Experts of a small language model.
Size: 8 layers, vocabulary 8192, 48.4M parameters.
Below are experts of layer 3 (counted from 0) of a mixture-of-experts language model. Rows are named router (the router's row for the expert), down (a neuron's output weights, with its number) and show model dimensions 112-223. Each number is 500 + 25 x the weight over its row's rms, rounded and kept within 0 to 999. Numbers have three digits each.
After each expert's rows: a language model's description of what the expert responds to. This comes from a sample of Wikipedia text that the model never trained on.

# expert 54
router:528509538502538506501532528495548490503509477504513471545523488476526557533480469461490502541499530454513530519511501530504486465517469461463497517480475485526473534454545513483550532487468458496470500499464490497481526492542504489517467487494487493492510448513503481501507529472520485463516497534480515510470507518491502502483526492524
down0:502526507516523491492461496543535465482510509482477486518498476478535510512512477480513510533500498435490497499481485450474524482499470507508484493548489504508511529431534488508522516480505475498530479466475517511493460500481514462485551520513497518527510483521519481491473507487511474470536512548486539480509529472465503510478499521507
Articles and list separators. Articles "a" and "an", commas between place names (Kitchener, Ontario), and hyphens or pipes starting list and table entries.

# expert 17
router:521494521523560464506536525482527492481523470505497470548531490509546527504479465474470461531515533447502537506565519511511478410512481503489484501496526494523483529449533476461499518490461484483469496506442502491470516529502519487506486464503509519466494451512505495491482526484509475429511518513479513489483517517539512519500520492507
down0:485516485512493512484475498516469464542512509524503444492523480484498495515542457513512494534519529446492497520496481486490509461505499490513526478539504479496518537436504548491537541497513511494532486474494479506488481492472478479462506512512521489511470484484510500509518507447495460451546524474499515488516500494545510517498497503508
Quantifiers and table dashes. Quantifiers like all, some, several, both, many, plus the dashes and line breaks of Markdown tables such as election results.

# expert 39
router:546497551499543525500532516506513503520517500503526467522548515471553558500503472455482496550481537467498524523522520542528508506513481478450537532485483493522478512476554514473525504478473495497493473477446504520482514503537466510512501494495501468488472520464498491524498505475487505498543516487505516483470514510505493508495518522549
down0:476509501501496499510454472509530508484490495494515491550522482504494495548495485513507511527501462421474535497493486511479495501453484494505510490547536507476492511488530521497537537515503458505535488492494471511516469477476559491484538517528483519489502529543470479534493516512490502524492509540484491491524515497484480497492543543514
Infinitive to and modals. The word to, modals would, could, will, may, and prepositions in, on, for linking clauses, e.g. resigned to campaign.

# expert 7
router:546489556512528473533532498490494511528516504500505495472504531503529512532470491476463512510493531465542518532465506523491490473530487482450501478512534519529483520466525532476545540481485517470487490488474488484495523520513497509518467485506515490476526461528497473505473481489490498473519496517472526519555457557495501468485512504492
down0:473539481505549475525465495511515460515516480484530487542472480485513463550529443501539514522537517488485510524484489477493473472470492557489466482498541529477469488463541561467495520501515485504538486496507490503481503491470541477486515518481494529511501507508473490525500476490494517480501497491456539493529499480516468501512490525495
Mid-word fragments. Middle pieces of longer words and names, often after a short capitalized start, such as ther in Gatherers, ster, ary, ril.

# expert 12
router:509480526517571475500531531476508481479508484501494473501537482493527538512469474462508508502517561481531561523566491523528468508529527480462511470508474478556508498487506531468524517523476475507473465470469452485482511551503488465499468531472470472516489486498538500509505524462503491472517508490480500510494530475492482499511527470513
down0:515525488497542474534487481516515481507503477470483496512506460495496508535483446476531523529522486452480521537503507452504520498474444493533510476523523487516522521456522512487529514498479480486532507494519460494497474454465528511471541537492485473507486497526501520527467507472481487466504539534474504491496553500512489495486519535494
Latinate word stems. Middle stems of Latinate words after prefixes, like con-di-tion, pro-duct, en-gin-e, and pipes or "=" in tables and headings.

# expert 40
router:503487510495542493528541532492563506495495463525518499521492510464511535525480461498516532531530550505514548523486502521531493492545497462467511485497506514496497485486509545505510482514483455498480473507464506512481521496568547468517494474487469513500486461490506503523470494485498484502502510506474525491505462511501522488509484481543
down0:489490450494554496519453479513480503502523494480499500484494504478507477503488448486508535527472526476497504527516495490468526518453458505518496476507528521483457546453497586496482512495517477440485491459519510507501492478480505506467518472523487511542511516497495524502472494495514460502480487501477512449521504470489496475541499523509
Surname and word endings. Final or inner syllables of surnames and words after a consonant onset (Wal-sh, Bre-illa-t, Bl-oss-oms, inc-arn-ation), often in list entries.

# expert 52
router:484520488517540504476527492491517505493520499513510482530542500513521564528517517459464529555506510437478565535486508529512487503504472460503513527491478488469470552505477536501550525482471487519490534486467475500481505473504518495519534456500509513463498468478492492517523514485502490452505468516448517485499528511505512486480522516521
down0:522539449462511487501461533546548491488518493490482454502486441466509445534525496508518480498504527434460502512487488501477519476459497492505494494545508509528498529455521564522507489519500482486508479474500505507469467513493530513473519534505526470483521488493530467485491491484526501507506563502489504500487504488532493497500503523497
Verbs and conjunctions in sports. Action verbs after a subject, such as faced, took, won, came, against, plus "and" and "with", especially in sports match reports.

# expert 45
router:532507566481539508478528520477515475531515511483484441531571476516530562535487483458508503511510516457482512550524497541495466508458495464481544545510494478565495558466520521490546514497500515501496502501470462502509520496490527499520482518509508506513508493496499486487498536495535495510468511526477522541461495516491489452519482492502
down0:514521487488515486497490488510506479496497523489495479517512461499474504507485466486512525483485526462458497479481494541486494488471512474489465505504513502469475513504555516464511505484508469504487483448536502495490465483497528505464558526492536530500485515470445479539487514501527505466528548517493535465562542498500498510555467509501
Years and time. Four-digit years like 2006, 2020 in career or season text, and the noun time in phrases like the same time.

# expert 13
router:530506539505536507498535522496553495502510463503517470539515486475523564527478471462482492542494527451511532519514505533507479467515467453453490526473480478522469530452533518482551524491470465493467498499460493496482521496536507478522469493489487488485509451504508489496498530468524477463516498533480519510475504520491499503482520493517
down0:496547485513535505477489503511516490495494529445501486538503472479479494522520482470488507512488526454486515498462502508477500498494492511498523500510506547538484509464525534491489534474484458503526465461517530501493490469522519477485513532514452487508499494491542486545469515488495494498489542515507538467503488474504478537543469514542
Sentence starts and closers. Sentence-opening The or After after a period or line break, plus closing parentheses and semicolons in lists of works and recordings.

# expert 63
router:549490503491521475487533510500538504498504437495486470514508492466526533503480487490481495516499542433506487535521504507505466494509484449470498540461504507532516490469542525482516521521481475510487481527463507496465519499547509473489464477491527506467528499502527494465465550484501478468495507554485519513448522498529510536495480500503
down0:528468507478509517500484501513478513487516455500521494494438449478491531551535485506515531510470517481530520476442439519475503464494494495511476501480530530488528530470518537504530514509434478488493468470479474522523482498486496507487525504498485507520483465482511511504456523534525494488506531502514466433523476478496475489488502502520
Counting words. Small number words two, three, several, other after his, her or the, plus family terms like son, father, e.g. her six children.

# expert 22
router:517503542520533492516534511505574536487525450501522459499477515493537507533472434488470494520474520489503514512506493536500496452477490471442528525512488508485471524473490512489500531508466486496468512514462465505460490484508512524524504504520506489491527485511481483519494477464530501462513503516490504483468513566528489501481470500506
down0:517495538489500470566499483513533490496506517516433492523444496495516469492513445484502479499449485493474478497472487501500537490477458494528496491518454509539473474500537550484537572491501481539525480460491492465526468472493517498453515527477497480492502476497483490537495541484518472471542490466457524515539509416502519469472485507493
Word pieces after A, O. Word-piece continuations after an initial capital letter, especially in section headings (A-uth-or, A-ub-urn, UCA-V), plus clause openers like However, Although, These.

# expert 3
router:504551535481509484503533463507541524480502482519515483545515516464528525526434485478513516537522520482503497540482494538505465474490484460444524506471481511521480507450522499522554510515496507506477523474456502518456537492525534493513477493482480498492520460468506480495503487506539538500512538533512541510510498490521490503521522497541
down0:496536499523521480484473458514527475506516511494491492541466438537537500544525466483450493510491488470481556523502514479469517474534472496529476507490503480517477525474510536466517537487500480511529471498498468489542499492475540479485495507485484517538551486528498463514473514460506478474518567539486502492521495526519488498516505531483
Place and institution nouns. Proper and common nouns after in, of or to, mostly US states and countries, plus school, death, fire, e.g. Ohio, Syria, school.